{"n_layer": 11, "d_model": 256, "n_experts": 6, "experts_per_token": 1, "d_expert": 384, "d_shared_expert": 0, "activation": "tanh_gelu", "moe_layers": [1, 2, 3, 4, 5, 6, 7, 8, 9, 10], "router_score": "softmax", "normalize_top_k": false, "routed_scale": 2.45, "balance_loss": 0.00416, "balance_bias": false, "router_z_loss": 0.001, "router_noise": 0.1, "init_std_router": 0.0282, "lr_router": 0.000496, "n_head": 4, "n_kv_head": 1, "head_dim": 64, "vocab_size": 2048, "norm": "rmsnorm", "norm_place": "pre", "norm_eps": 1e-06, "positions": "rope", "rope_base": 10000.0, "rope_fraction": 1.0, "qk_norm": false, "attn_scale": 0.125, "tie_embeddings": false, "parallel_block": false, "init": "uniform", "init_std_qkv": 0.0324, "init_std_o": 0.0, "init_std_up": 0.0324, "init_std_down": 0.0, "optimizer": "muon_variant", "lr": 0.011, "lr_mult_down": 2.0, "beta1": 0.93, "lr_head": 0.00566, "warmup_steps": 200, "schedule": "wsd", "decay_fraction": 0.917, "decay_shape": "linear", "final_lr_fraction": 0.0, "batch_tokens": 65536, "seq_len": 256, "doc_mask": false, "z_loss": 0.0001, "train_tokens": 681400000, "steps": 10398, "dataset": "wikipedia_en"}
Below are experts of layer 5 (counted from 0) of a mixture-of-experts language model. Rows are named router (the router's row for the expert), up (a neuron's input weights, with its number), down (a neuron's output weights, with its number) and show model dimensions 0-255. Each number is 500 + 25 x the weight over its row's rms, rounded and kept within 0 to 999. Numbers have three digits each.
Before each expert's rows: "gets" lists some tokens that make up at least twice as much of what it gets as of all text; "comes before" lists some tokens at least twice as common just after its tokens as in all text. This comes from a sample of Wikipedia text that the model never trained on. Tokens count by the router's weight.

# expert 3
gets: "\n", ",", ".", " and", " (", ")"
comes before: "\n", "|", "-", " The", "==", " was"
router:498476501496508546495517503467499467503487524525479518488500526478504541449536549534474449498483480492521477532514482478521505502480525493525541503493505493494511508510476537478473498523496500517476530480455498483481486493469473540455519537496493500522510497532493465475532520507472503484503507503537526468538530496527486509526499489515478526436486442523467473474505484514490457519509473478498565510530469495509488492509436500464458481445454498528469523485477513527502493485487479468472463509468510540527489483502497481508513502525505498482518513529460487490516463473484482493461532469472490477461535513563495533489507476506486503502561440524472461528548499506515502506472505496515461506508522574500511494493515493458515481466523488474501483514507524509472537547498500
up12:545544466488528480477436492509485488501518562512517511493522533543544501481522510534495462520555493508557532515507459514511511466474492499509497522459478514499507514491522480498504538496471533488486507477502497501506511534461523505516519518493489503485534496479502476519520515456498497478538480495481539508504460541488518500502468492517520466492539511535488511477502516515464442515509484502523506496519517486499496494519521518477506529492565474453520503519487488506532527479505440551511526506493501540461535473496489474452482487469478500506492497503497470505497525467531482474469470532516483472526482501538502460474486483496474554528495521528468541526495544485465553528506512543543477474509462469455490494507501510511464521535536520520457469506547473516508510519491510
down12:453459516495482518492521515473507481466508464482501496531493457487508467467477518503475515457508504523529470472489508505482529512509471518492508469551513533470510511472499511496502489507516518479547497541489471521463513471497469506517462493519502505489503489499432543478516468493504496515470554524483494493499500556478499511509544485480485512527480507499493469511487473473468544542552512511506481511506503503500517467499499479504447466506473549544451513461520502501514463475494526490492475543453485457500484467521485543513505507487524474513551492504480503503464491514495495528526484495488467496445516461455467548470527517537526514469480494475510460520484526515550486541484503477518534493478511486514479499509524465510527460470475489490508554515491521446540463467530516
up13:545521528499490460527493506494492474488479477533511497478523478470506503473559492507519479498531485495491534456497505480480509495473525501536453511498527461500485509527516479507482492520519510524497455507490492508489487504475524527476529543473509534510486491493479516482555516484484503526503499521562510487485519479512470511476490536490490475483542527505519483467504531506468493509506449481524553520485461496486503476489453512437455484516500512497468526487508534557495463471510483532551481434467527483516522552482475483499526510548507449466484503521465488505491526458529500476518498518517502512483483517502523502534482493510498495504471431514520558544497458510497523487502523511494480503520483517470456534452522518486511507508509493455492469442536478503486478548522513
down13:477458502475553508527487488510478491493474499480512501475453487536506513462502503513455512556502477471535474495457494472489504495485467509500512503491520506523518543568465498491506542495496519470511505466502516504501511490514480525537513498513501504503494481509500548533489506514502515502520468543523469516519561498525510546507478493503494481521506540493511555475542508503519491507484566520480475445534480477501495493507482462487523541536486488549513523526534458474461496518496505468506479487506554483504527503504529503478510527492515534491518539498501510494512512472517548538549483518507508469481530473541496487456506490566498468500507478496478514470527504473512485536496503528472491501542496522496478485507510453455492479516547528501485501476515407550484526490512487
up14:499512487510533516530498508446505525494508500523478505483472495503533526500514520538530516531476503465501473510503466552521495503478450482525485484505491472489487480487489488499519491502478484460517502501514507503463540485446511493466528538504450489494532497497549461531516516477480518505497466452433484442480486511507479508454520491539480529480477508531500520516489464507507503509478489497498492527506502532507510502508469508515522570534508506470488465539496481444522538549494506530532532547524447493520501527498471494502505488526468495502438489529487519542510504475472505486502497500465476513496504511496471490487494448463529493480526499447483519476521510514475499494556477516499480504524484495512479489457549521569467499527523555469511506538497518519542500486528466
down14:501449506477500503523457454512510479514498513492515453563472493456508502526492475485499469486490524524510514484493498517516482481541495526484476492434524509541532512532470504470468537493542502530502523465488502512493486523495451502527450483534527486455496513490520511476490500479460541531512488539521496503529531509485531478512485487478514441475505512509483492445499508505474518497519503537513506483520461509484499504510485499517501442524506494511504492477516504573486455466514513533435497505524501534511439492514500573491502518492506515457504504477477476442482503511499505483474501532532517522501530493484522506499489541519459502539438479476468477499451498505490495526483500494473450482533500502503558496489521494482503519523517512513497515429508491503482516467488512
up15:494512508487517485533497464477498475500541533469478504498497548538522518472540533539478487501468493481525585491486502484467486528484516458492463534505480484493490524512451505546508492477496517505499507451537486533483498489493502515480512545490506484542503489455484455516479493540520490488491474471515450541526514519514490506511498500523498517528511476505491472489491559477522481517506462486472492497485468509482507530530499539508498497471484541543525525475485457527494503434516475475509477513487518519522474481479528486507496478502530482504554456466516535505518522486500513502516492484508505509504535557497501461526541523573487525553484457514502482490516520520481503475515523506512486527470494497523536534530556501500538485493540486470462501533469459497525473511471495
down15:472487475504498499496485490534501516493445525453504546509529488507510464542524486539503505537518501480484516472454531513492495490506488508492527476519479519499443493510484511488516509471466439473523509472529523495460470498485464480486502473506512486459450476490537471503469442473501527527488506478522488494479495487486483480535509491505502493455553488454508499531542479504507524519417516506498481521473472474525493501510476493498495513541492454437504516477499494514482444484540529485547493500507499566502472505524533479501504520524482500458534527460550498487549529464520493523518484464511481554488485529526472450528477461514532511472489470479499497507491509522461484504509507496534498496488492500526479489496526494508471507527479496537531502511508499512506481563486482
up16:522473455523476475483534507505523476528499466482513448475496492543521518481460464479518485523473506538470517483511494505527505465552473483508516481521482459499479535482547476484506506508479466456508507500504505464488512478487512495511486539486465476505502481526507494495530505470541506506531489503493451473510462511514470497480496510466497539513501478479481489483494513482532527520456475425518486481525490508472494540496506528508467494560499520530524477514502483452454510445503483503500501518498481513494483532533481477514496460469554514504501515499531523507567481490516483517510525515495461482482500534491545479485502505483470445463488547529473477517502504489476491566490507505515542490480501494504520507554488500484499495467477503520484509469485544511550532463571524
down16:548528518503506525487453485500528540504466517518516525502502531545477480508512512537478510508530505436509475523479505488480516473468500488485518470503504539512473500496478507537486494516497501520487490522536463494537493494503479507515487520525543529550423491468456503502528499512513494505485547554518510509488533468524464531490513502511486493478490510523506500510499454468512475496516544526479492512487504499505528496511538483525470490500502456441523460469544544527497488485487514542515478480509497497507477528469537480521523502537479487501488493536497572475459520483533522533491478528518509554468509481485538545456516507488502517472495494427552473517514522491514492481542483504488542523508493481534436486487496493490476491513476511482459492518469477521491520489460512
up17:529504514496502481537494513495472539454500489504469486525498481548504516479543490524482468496481503551476502552492497491554503516519503484503504467493469518536482512509519495513498479525495476523463492517437523517493439500473494503491513508529494482525503497550455503466542531484492504482489524503508489510509541510467473460510500478527523477517480520468478564470528512534519505486485465523478478489488499505444500481528491478509486463468477525446473523494519517525496489507500478479545517498478450497474483532549518525478498519462476525492487520535450500475527534468477501512501532513519466459496487546512527493493504520488520498467512494527507486514523497454570504481511488505523496509475482511469521471463534427488486529503507476455537524510511531477451489510547494
down17:524538503498503496496566490537523499554522507479544511526500509506547497513528489476512519500520512480507532497507537485558488550516535455502484486483547506471512469508517512509521459462549480489507507506521479514505496509520488430518459463540489513431496493503487522493523459491518496495514525498495505502518503559489484487492512489484467502502557474534489496552488532482490506517496498501502516483473522522460525506508510470517476510487491495507507494525471466512512534479476508491478513502464506485519511476532490553518499502523532513461548459502472502499488552500472531513498490487501496545506479473472511504497496537484476508530465508493544509475582537510478462500527480476497507515523507469505474508536510487517487529550507493491562518473497497481457480509443447
up18:512527505483503521511491508482508484495497518565466451498495503501475503508509539505461500544489474530545516478533523477480496545492509477508493530489509444489516499488476480541464479560496525504488495443509499495532498475467538499429507488480547489513544477534448496511529505512461504490514499506467526504470510536481525487492510508500490552537505527509509503490495538522521493524520516504508509493502458499516486483555471518461514470510506505521553540528529481526498439495558501514504459528519469507561484528518486511515494521474438493510506481494479505522513514515493484510505498467474438511484506527551508502534508484534497500524517463508543505495465499489540508531462464500500513483529478526482474503519516544477496513565537496534511513508484476493480514495501529
down18:481525467510462481465506501469514499494499488480529517476503501508495460492532468529532498492502492473472504522473462543479511484487542520512492490485490537487532504482496492471524475443478504521487480518527508482477541503517480499514490501524492475495499525527489510482479518522534482530493548505508480490488502489502522517502531467518487473519531488482520495434503495491450477463494506479527541453486551499494515505478529502508464521513482529456521515476514504509545523540460502462558509449507523465482512492438511470493512467480545465511502488497533479467518519473498527488470495519539531553479495492496466491476505477499513525499475517527516477523509511526484536476529543445491490512460539444512488519488466457493563512465456488506506450502467530529469446492499516
up19:507493492491461477480449502497552466514489523522461553482492549512503480483519481482529509518531500461556476497527475499523456498500517544522540482475477460505484474512489523501479520489511510507473500481503449504487507512533507478508500496481484494530481512487503495525495484495547461487484533480544536530536492528462519467481519517504510484442482510491511507517500514486530527465530473497517482500491511526536451559512500502541462502477549487484509461476481499495472495501509496499541498486497501478480489450480525484467542526486490509486503454540501457511499469534554502449495494488512498479498503459511480457506481480485493485468546515512486487484486448533523477487452447462462525514466509528558510509503469518518527484478528527484473503490493469477465531500510451
down19:468492484486485501486493468530516447485476479490526525510524506492449513466475478474506500460507527464512517496486466487476498500547533534547448480514523471499463438551492481514531493510478521521469462499536498514452516488518481492517498463481518506530518493486471527495499484483537520495494555494515526491472502487483499508517492492507461497476511507526540499456511519473511515477491453520489474466450494532498510532492520484529506506515497493513530481441516501476530516508548459479505484528522523493458536458539503515474552457531504524548495453512509512489516504550529525514520462482511526540511517529508520477496490543523532513518498555473531510519462481501517502506453511494500433485504506499452465510526482496537487497514531519474485508498480475470512507478467475

# expert 1
gets: " of", " in", " to", " for", "w", " on"
comes before: " the", " a", " his", " 19", " by", " an"
router:508519535528461505546517503505502495504530461464523496502536497488486480513437494523505501478458517473554485472528489505544495530485486508517484475457484496493522493460494465502476512499556518537490476489502551525510503506523534509526489492479531491526510470528484514515498512528490529504491557489539491530495505517483469516591528522494454489490505472503492485487491540499488492485500495532497557511475497477534523512495502493520540527531531510432512508439559483516513490483479474517525532486463491517472511472534540460481516487514491518492490502488455519528494453514493530457529487521475506501559464537495519505506507494450475502521502537522508510485547508532483531520503502526516475483465509478508472498550521493510475468504518513521516490477533465516514470466497488
up12:517495504525478459472466524526530520471494486519496463483568493507475492479547502502509481551470503451482483515511455566501533532464490476505497502482508494503491486491483466506484501463497499505536471547474468497510461525459510483478547488502529504492505509475473501526497504433533477511460520501457492494509527470472522499512476497498497502505528468484471529465495501510504473545471529470496487504483511557508570530517490528502491502516522520486510511505520519514517518484502475486503460509515498511482459497484528521522523503485520495518485534472492524525486472487450446501493495467465482494495529576511517469519510523535481492497522510478551491517507497507489466540548457529484516517515511484521505451503567484481506525489504504474506458463540501536467463495469505
down12:446471485509482460502488530509464470527502495511458506520489523512479494453477496518492476466469528533498439515493525471484471482506480507516476520495480503500509462518508491501551535506524519487498558514473485503517502521509486477538495496496477550511521506484489449505527540497520501487509480508517537509505506479508460507485487491543500484483567491533483465466510532460509505485475519533460528502506475515532530513521504515551533513474472513433559527520496510511495503513523502486451509529487533494507505524469450467464497523495525540470483530481492551475475546517509529504463479547541511513529484474521491517518454520529509479511486486508526521524479482496470506478506562521545522553479503489474493499509489471488483521522560518487494544517490516509511526482506470
up13:504512507474488506469532554474495445498546485516530521539491510527499504540498472491480526477543518503503510465513473531503505526468476572485469465481465468568523477462463506521455524537496524537476470514493490481476524503578517512566485463490481529512471483523517472502500506525524525490468493489503489513502490506511514519517544504501471516440503480479482484494472501464500472545518492473502519527508498499491473529470502558487508476469496512505497479522500489450500501476500490513499536454438492528458566498513519510450533517542487508510470496475478517503439490503486499496477483484487505514464488505501492495483504470465513456490472465467495536457503515482504518505499526502529478510492493477476510491504512495505509529477509508505486461478523523489535523531532480
down13:520558499515519480518486472515491454487513529516464466483525489498520498520507525518522469550494473529485497520527497523506509519497545495502490521485523491451445498542488523477513473488504502469503488556541529478507515462481464482468512483542514456513554473495455484502463431510495484487498510510471490441464533475457480448457522466531489465534490458454537529450520532510492513465479433470488498483544523476468490479507515485490506525490431524506520502525460488501500506501501492500507490500493508496508462529488524462529494521493501508514468499501476515497520515475516480547537531519464503527475508459482521490486485476501546477509492482526510481494554525510538445499502484456509505477494523479512513496502505504479508493514514499516482511504470520494493494501468469
up14:521485520480485527503481473525506476520531483509495493479550432546512525494461495485500470491510494498482492483508474516491437504466462487504497515497462514501510522510521495524484471468519572537488458485472517496514504571468495493480511479468485456504461537534470517506508456561473505470536524506498469500454527516476502522476443486537474496487490470479465497495497475470489501541512462522465519484527443534490493513541512467514503482485505490429509481491444469471531521496499487500489484485515502513473486472495526503479480519528518529549450508519518501506521504463495537515503495524525539490513448505486516529534509481512519542502503491491508472487505524483505541528546518506483487496535485438503504464517522496495518513519496480496509483548481507491500525527491483
down14:524452498473530550511504475502514466496494543485503527503505488482492464533517470500517507513444520502515507505483494491515477514517469502550488425502539503501452500458529489550500518476451474500535506477476489493488485525559477492472459543547474503514455496552508462531485523494505488459508529513478487468527507523511476482519475501529499547499439504498541506468484493469500483455470508490499504544514477499454498472524506514561467498520505514496493453451473506498523489507475500504518486505496512508487529515508477501510528508531456525466508547527460518495474479494503548509536506498478505479494488504481497488509523532490523500514475517537493527466462486486497533483472502557517493464459474508488476468488484448527491549499466476483474537476519497476510524498507495
up15:529478525502529520467522499473483496502490491485468482470474483500490476502508495508510481461569525485485446472496467511492532534502436474465528540449474469542534491516521481484509512500466505516475486502514484502537541488464455493522524523514479526493458537535506550509482546499512494518488514489504476480490507496555487504490485471470487486497510514530534462513495469466473486516491527478458509525480528501476501488528498485487504468524522469516472526469536512501490533475457521492474497517482478533500480477518519491511473482479476474459441459464440525535547457519520512496508505493527449563457521520494491482473534529551524514537464536485483474465517527510476514493475502507476492504512512533504482498500489490506486481478552510480506513478482515506461515488472478
down15:510506469500543502502519498454529499480484470528524453471502477499510557473474468470499544538490545513486489501492485489445445563512520486482476515476514510523496470496478531526549491502535496464474452527501522462508467497478519478501475472521525526502523508531483543465460498482466525478518534474529514472484458504522511483516510489504474468482483539467475464525492478495494497518502526533536525499497541483504518474480490502522546489461526507483500517533550505562490519499473465510549504473540526500543483500529464503527518505547512471497475543487513492508477485466515482505470533464495498510500488473467529494557499479474501510507464522528521460528474514481528472476509505499484466497507470504535509528512496550517480498506481497509474498478504494490519549510503548
up16:510438493502501450478510503526465533527487469497471475507484474541487517546458515509474497511470501513488473555544490486523466510520526453456500525480480489511519466452513509527497522509485462462480454475533511443494487478500505469546509510473493459492488493510508478483482536490496487457484515506535499546499494491470504498531511471520493490498496506518534518524475549455507540497498556490477525463472494513490458510519515515448487494477537514550510499506497488503515537520511478520513533456484492456475463458507456489518448461505537508470496514486491498507502502506494493478501550500536456487526490542512533500482512479499520521504475498461483518496509497464521470478469492521493506480452487501495518479481482525489462496441484515514533515454508563472512515496480500
down16:482528461562499537541512518536522499468543508474515524489473519458558525512505467512518517507462477539502490483484480490497530474475521546504508490548548480525491514509483480490511515476522521440523476471467515459478527472501484494487515501521496491489494522469519497551505458493478515535525517506512476449488503478452486525488495522488497503487480492508486493505542547540489499509461513498537487496478609493493494546466505470527527473529476499470443480505510526504489499514472517463506527467521537495521508508479486512502525500512490426483541511530542510511494467539510517499468519475506514528488488454491490528515536545521507499497537487528534520549481484510484502491489490498465532506487550488496516522519493500520528508490492522490477485485510532529513509513500518
up17:493551524482480495495512551505525508486496517450501480507508507529484503508468488502476462550522509508511480493511510498498496498507490525443506516504480489449482492490503501494514549533550495457503482486509540481470506511491523528511520452476460450502501445486488533513509501508497467518488500499496499506461462458517513475551494460565511508514495497473470525494509495512485478519490470479464478521517514486519487479455504540525524474519525517505515502489468494498468445511538469495546519496490516502474466442465474527466478503445534522444475488534524482511493471500425516474574504506501465503545491491483514433490523535515480488517501560489485470509501482469536522496470488478525509483462507506490489495498485504491503518516465519512514504485546525500527490501481523
down17:492475488491501514485508483518506452501456516523518510496507524475500488473487531512489544464522480449504471475483481482531506523475509517508504485454457519532542500495512455483489476509449528495525506483482490501525493500514478491509465511523511513503519484508511503515484506466452512470525552503517512510536518491486490521501507507465477485502548493510491504522490530478510541521505563535486447461514485502508489473537553486449480481504574505482488524476519488507516524448475488480501472523496572554488533511511490512534491496554475471555483484468534554553537532483489498520472462494544527439466511472468486543491463503533478474467521506492522509516506517539510511478493513525517501516537500521493472528512509502493525520482493489480522496501520509482486550519483482
up18:531466520532549509486489495514520470479505475532507489523490527487516466549509497486500518509522498480532519476500456523524520477494538501479546512530477509491468498495503518528496488503540465528505491530517495510542464506541442514534528497486515478474522492507487514538532515459517548524498500479483492529509479539495477529525462494512484492464471478514497489479508555492500490522514492498475517532482496531435561507501525448458524511491552489523529473459511492503492485495522479503514489521506524515456511472512515519481501557519554498498522498520489490534498494506492521497502523518449470515490505484488525495520524441509554519452506525536514477456469477496507500511483533501517475454474500456494505520538531489469483545499514543522551459473526500506495506521561474
down18:453532518452489555501475468482509493506455486506508511497497528522462522499473514512463458557461473542504484533495524448495513540497486489492489531509490456470497490504485528489502512468515508460495539525524505546519498496515511514480530515486538517526473474494501481472525477481568487477475510540491528499490474545534495474457514487528520494539481504520508508551457500562515558503519504536526476441467491534459468511496495497484483512510514477464489506473455493532518494555501501493505493506513521526463499463489476488508507494506470498511496506451481493492519482487544469539488478510525506486518468470508523485496508510493487533530547511540461504535494477488442496474508473455504501491474499513486548500495486473464472458475458496508506493507507517490507518513465526
up19:472509537548527487543504457438469498483500498475528477516515478514521534527500504496540547501479531491477529512556501488558470510522508492478498525514488501458570471475440491542504510475512495459520527506475458515494509470515507480498537483449538545505523447524506520509471510536487530470521520496497507525524468489534505468510494480503486521494477508505504447537483478505484485524500472534539529536545507496475477485456530473549512492511514533500478523499521504527485510464502496453516505491525495485452485474503513515467486520502482508460526548511507509513527492520481500477485504470496504475509459499460485465471485536479502540503512514499486518487489503448495517485487507508471509540495472491519468489458525522541518508496515491518521480496496471522466445551483478
down19:504563483508513520503473512517498496531457511505472485510445498504469495483497478512476557482540486522510532545463501541457493510508494493486533495476503522489472488490522502503505489471581463477512491523495491483533480532485490504483523499482525486491521506475469471514504482472535486533480453493490483480514509494494518514525481493474526503527527479536489499518539524503505502519497579466455530515492515490498527496535483441451540483455488475541517507437511526500525516489487511503476574467452495494551494544497528530495492486528504456487500545484472480472470480509518509484526525501495542546524479465501534518510498491533504439496509476480480483504524521469511521475528511526477478509496502474491490484498490474477523504508502495572479494477465520513496517497523526

# expert 2
gets: "al", "or", "ic", "g", "ation", "ment"
comes before: "s", " of", "ed", "ing", " in", "al"
router:470530501508494478491509439504491497500540503500509534459510561481512517517541501505488480512487445458466481465510512493467507468513496468471471498538469493493520519522510465512499514513512497481507502528510501494492539476462514480478486501500481475519450474532536444519486488487562474480451508465537493473515493539488493524482416505483535514520500513458478525499498523466509487541500499490496477518454549489499473523446492471486477482466512517513474502503490501489493495461512501548507511544526454496506491479513514510543469480501493464513534473427489509511461467518465500480499490474537516509472504479505486524496529492490522468474527514538498519540480518502547478481485520478507513521536519496548499468485497529519511481521501490534536491484508519454529522549511469
up12:492517505450501483532530512511522504487475457517491500484485520471538477507510543485485490491496507517522486495490502486491498518515477488477478497473497485541552497518508529492481517494530475535527523560501490514550509531461556475510497509502487548512514486513475517520494488565481532479497515483504516504488471519484527502504537492503497543492535499491519489528503483544472512446526524500521442517488454486452504547468534527543546497463508480484524492469525470547471499530475506504516479471518497524466499534504469495471493462451526484508527499504489513494484517491500483495524508553535523471503503510501455524513500542527509465501464497487497547507492452521511476480459492499483521489477474537479518518517524527529485545484536492454472523427495550505479486524540468
down12:483492480525500482525473499465485520435475527434465504500531476529462506502536486535502512437533498477536496516502468512490479506512477517478460492524490494513479498476500512518515515497438463475529510517545525506514506514482456457503493477473482494508487489518492495454513505511474492526509498459481482466502484452497530544511444473511511489493480492502481539518504485465504455530498487483484578517537517502493521545477497479503466504500505526443494528492524523531468517487522514473483489479450484495487512489485521500507495523522491467475457494472508539487514520479515516495457504452519503504496504545517477515495514503475505475458544541467521501461553537485477529502502500533452520514547447494532493501477459523513495437496497509495504502482514477527480515525483470
up13:533537487456467493457502497484477466469527540533506493494486514490508540532466474477494528506475509523485544453485485538509445538473545474516508458510506521494461499500494494545518468518527535520505453443475511526465498518496468514434495516489467456511527470500556479499537512558571473493481453525479509537505503497473500492518450537543516493481505508535488458520493496499524523538474477533533449484467527483488477488521488474469520491490483515497476535498493491467478527465535522474518513476499485502508533491522560509522511505512488497522513482483485500503451471487512491480463507456487483532509507496523455530491495487493513518474500508498508505513532540485492491511508546502523451489544498519495488501497505496517493498491504489525506470492521510511514561504490507
down13:491524481477498547502500508528496485489465501520466504499499563529482459478521534467515500521497507491500466551511482482496552500520461492516480541505484465471490527447487510520490513479543470499507509525469535490493504497498507483504531523494499489482510510503525510504440473466469544485493546526506509480517542493474546506453553504520491502507437475554522481473488489503487471501529515453475487477545465522481485490520521477524513508509501505519531464509468504469463505493466511544520522497489487525505528515491486503481471510502494510481508482486496444551540507493490535499531530520552498537500486498458481470431511516508524489466446512483471548485480479478485508505509516486501538487488522500519471515496498483429463487506545504503521515483506465515524454463530493
up14:515508497505520453489506532517491452520514528518544449520405524473539507490534515485490519493499548524529486522506497500475499500521472500533511499509486522497472495514517509474493478500490523483479479484508454484505498496510488527481523499517446466489484502496501487507522437448516497529490559505526533497506481528479503501498476489514537477514466475464504476545537517535487493520476482488542533549550478486493487536542524480485465514495430506499480473457498528469494475535516519501498494482442489530521515470475498509516495451530454509520491492476485529467502505524537475470490506540476518466501486480480496479508507527503511503464477505496542495546540481543500484504558499508483537503489503504515464520512481511524508516558489458510466511490508535476506471504463488
down14:481524501467472500497545464500493516517535514497504503478500551497493527494509473504487499509489503536474488509520473503507547524486524487556561521502444500520514528493543527552498517544499471508513480547524502523480552495515522544543518525494535503497521485481507487465518511510521484479488495539513492543532524485534538488497505496486507508457514503514495541500483498490472505490483546483498492459433515525510533494530488507505541527538516504473474472520506482514482492485465546521455493490500512491496519470470456479502480540502491543454514497486475505540504446505510502533478485499494474494518532490457485528507510512493493476548493522445447481516502495524456549505536490479478518462516521517464520497532514467436476524514464468500484472474459469528530499494500499
up15:553506486483496466525541500487492511511462509493466500467550516513502523502497488489482518513453487462487524491530471508525482500473516497499467549469482501494453517499464513477514503476496478453470525523527507492476475517465488467476549508528491508522500501527539486532521527490530545491501475507538514440510503488501521490499472471490496444449514436469480514450556506476491478501479522464476489509497505494493491508528510481492510498500481530523501492509496533469505452501509506531488484553508471436513476499506456473517530439476543484517525491480475471498496534541488499523525457454473446504501485540492483522506500481482529483505495531498501464510527492499554501488480507488509488469525524507472484481504500507559541492505480466544489502494537496519565517519500489
down15:521518532513508505513488493499478517490532503465528510484501529526467537493512481510495445488562522477481459508476518502467559451458500543499524488504495503501513492508498539497470490507469486527524520523497516502507533501513516496537463492512479514465513483495508483500492465499468478465518526503505466492477526483521486554512477509504577531497510500485512483493510512464479493527481494483502483506494471524479505493500472505527493476459495447464501506528543488535496530538482457458557491506553481513516529553525485464464516525479503531531491501528557513482493487466465514477470539537502498539466501529481501495500537493506516506510571496524514489511494478421461493515503525529540532512427482499496518504497525475496489502519474520535489508488497475485470489490550498
up16:500550539471500515495525460518513473508525547471515518446477537502529533502460497486500492484462496515478487505513471501483497479499552466519503519500461485453543508511484527448481477511464490518497507507505508514491536519502494510520433497516518490474530510506562496502505525501510524503495471515493487459505484506533524535517500502515477439500509485452465520511525537533515491457468534562495484502493549501506515517466503457492499521501495531489496478490533496482503516536495502524479524511472493501511505479507520510507471477517484497514450458409429472495509513517491485472495512475493500551508497484498467493485493453478489512522486507515488494451551528497502525539509513518454529516504482509521504461479461548479511482485474542500497464501474539502517515553520516
down16:522495457523517513468471532499546499507506479463479490502539491519512420545496505468472508517534534484537507487486540504536493543463466532478489491487529495495435518518474478473498488501480532515500476504467515475534474500495505485488491500488505491483521487489477519487547503502445499483464516514508509499514537475477504464497537519484493523466486492511521463437520466452462511545511491504498485473515457482487481489511508494479511486530455526498537560518466463491555465485485448500504430473518445529497518535467517522518477526461516515527521503510519489526495506486489496535480520519502479481483523525505488531436540528500522516491495490492507489514493494499522534508548555482510496476518517490477491513511536515533500473557482501504506480486502511533492480485501473
up17:494490488521490481494509547501514455526544486515484459517498545504503525491463531540474520506480472540508516540473461499501479487496476506504520517500521469489516519534504473502541486457503494509533511497453484483496490468501539508511467483498529477518571538554472502463489444507544474469479538498471507489506472476534446503503481524474494508479506480466490499480514502508450481535523550493530504485488525475505514518497515455441476476497493493541529486508533497530524471510523448501494473544495495556476496518514474507485516491540467505548541491499492503540504505509529525567515507522508511542449502473473507488507520513512545488515509521489504469510514480547479482486516511515487480498512511527495482472459541457487481499505524543521490548522472526521505474505513519
down17:527510468478508505494509459467513495474508465491487491451521501490488511455519474471547517498476524533496485501477493480503494473492487495458469473504467515524501472506455491515499512511548488496499470487514451472524502531522476503505444516508489478514506471490490524539531492489502515514524490506453520493514530540467546493478499525504524474556497517517471509532476457513520542459476487557517508492538551525502508491470526549577474512521453524505461444478515480515476493507485484493526458480506522463494479534514446474489519477515506480484460456504504461499479448529495507509470508485502495472534525479525519511492472507470490512540536528469482537453521508512501486486522486499518513473446526454493514504532475524516538492505496513463503464502507540470512517496486494
up18:506465512472487475476479484504517501460498470506497459511515555507489517532486466534538524516549417473508516504482511511483491496481479509513538469474497483493505497504481517475511464508490439443515497509511468490499457471514505462530510542485480465531490447516525539491505478484521495494522499502493483505514504538495509515482476503539512505499509489505508492524509519492499495547500504528520502526561536486495505508489500475487479503528502510491505491485533526529461547496505521525455494496412475489535498461459504495486485511532510471495502462495494526511515517519517514453478493447526469518480523515499446508487467508530507487516502478504532438484502502508512510509480526523470510545487538493499453504482524465497498480514538440480478526476529546526461555514509452
down18:492529527516528516486506462570510516525501549510488489459511461474532468495458481471479462507493486485518502478496518541451475497504514529552511483515497509477472512493495562494485543489487484472475512522476519528504496489478489482538501528562545514502514470488477506489479484459426495543477475495482532508530539467526491517504517496452503490496543506499507517512527544518503479483469481457537488484466506522496504505549495458491512491523477504498489535482473478547492503501516482490508478498488512505509529455496517560521529466530485511525530521507543434497499471488494500546528561490481533497495521504504522482504500517505537501534483477537508511513509478513508514501514505521536487484462477479487512459514529478516443455478536521467498486522518489486501507533524537
up19:493524508556513440517459495534487499528494457498478485445520522451550505511524480502515503493525546533508550482542465530495510528503473478507481472509490520539527459462545465504477486511518509462541465473541511477514504513522539472511550506495507522498478492495523548528543508487495434492495495530488516513486542516517485535487486512463474498496493523451540528499523470469497484504478495480528494482488505500514507499530479504454461502505487486493502514523499501453440512473485509512486507504466480517487484472472529527513541471512490523439478496513448507488502494510536470495506495487533516492491501510473476505475497509479489451488494508503501500437515427497519490517457555486498508542438523492509516486503489520497504515515478487513514488530518481489464490485536496
down19:528482526508511526528469513523520513496501501471504487496548499501445465471520535484509524485525553506495492486460491521491513498513491546524494539439503492483456537516517551506524545462495472487504488471532491520483501507554491525531505478499449463522518510526480472516473500479524511473523479512521495482495502507511489507519561508510515487462510508530493546451502443499422453525483477491485481532488508487518487500482493479509521548511515503517534515527502501514510493508506527510505483521465519500482516493512460484515452487447458519513499428489552511496519490515480508494489490488473470529515497442485507531489521516535495519452500535483519489546518478532509530496527531475460501509533491524514483545525549475507490481458515492472479508521533477522506522477519475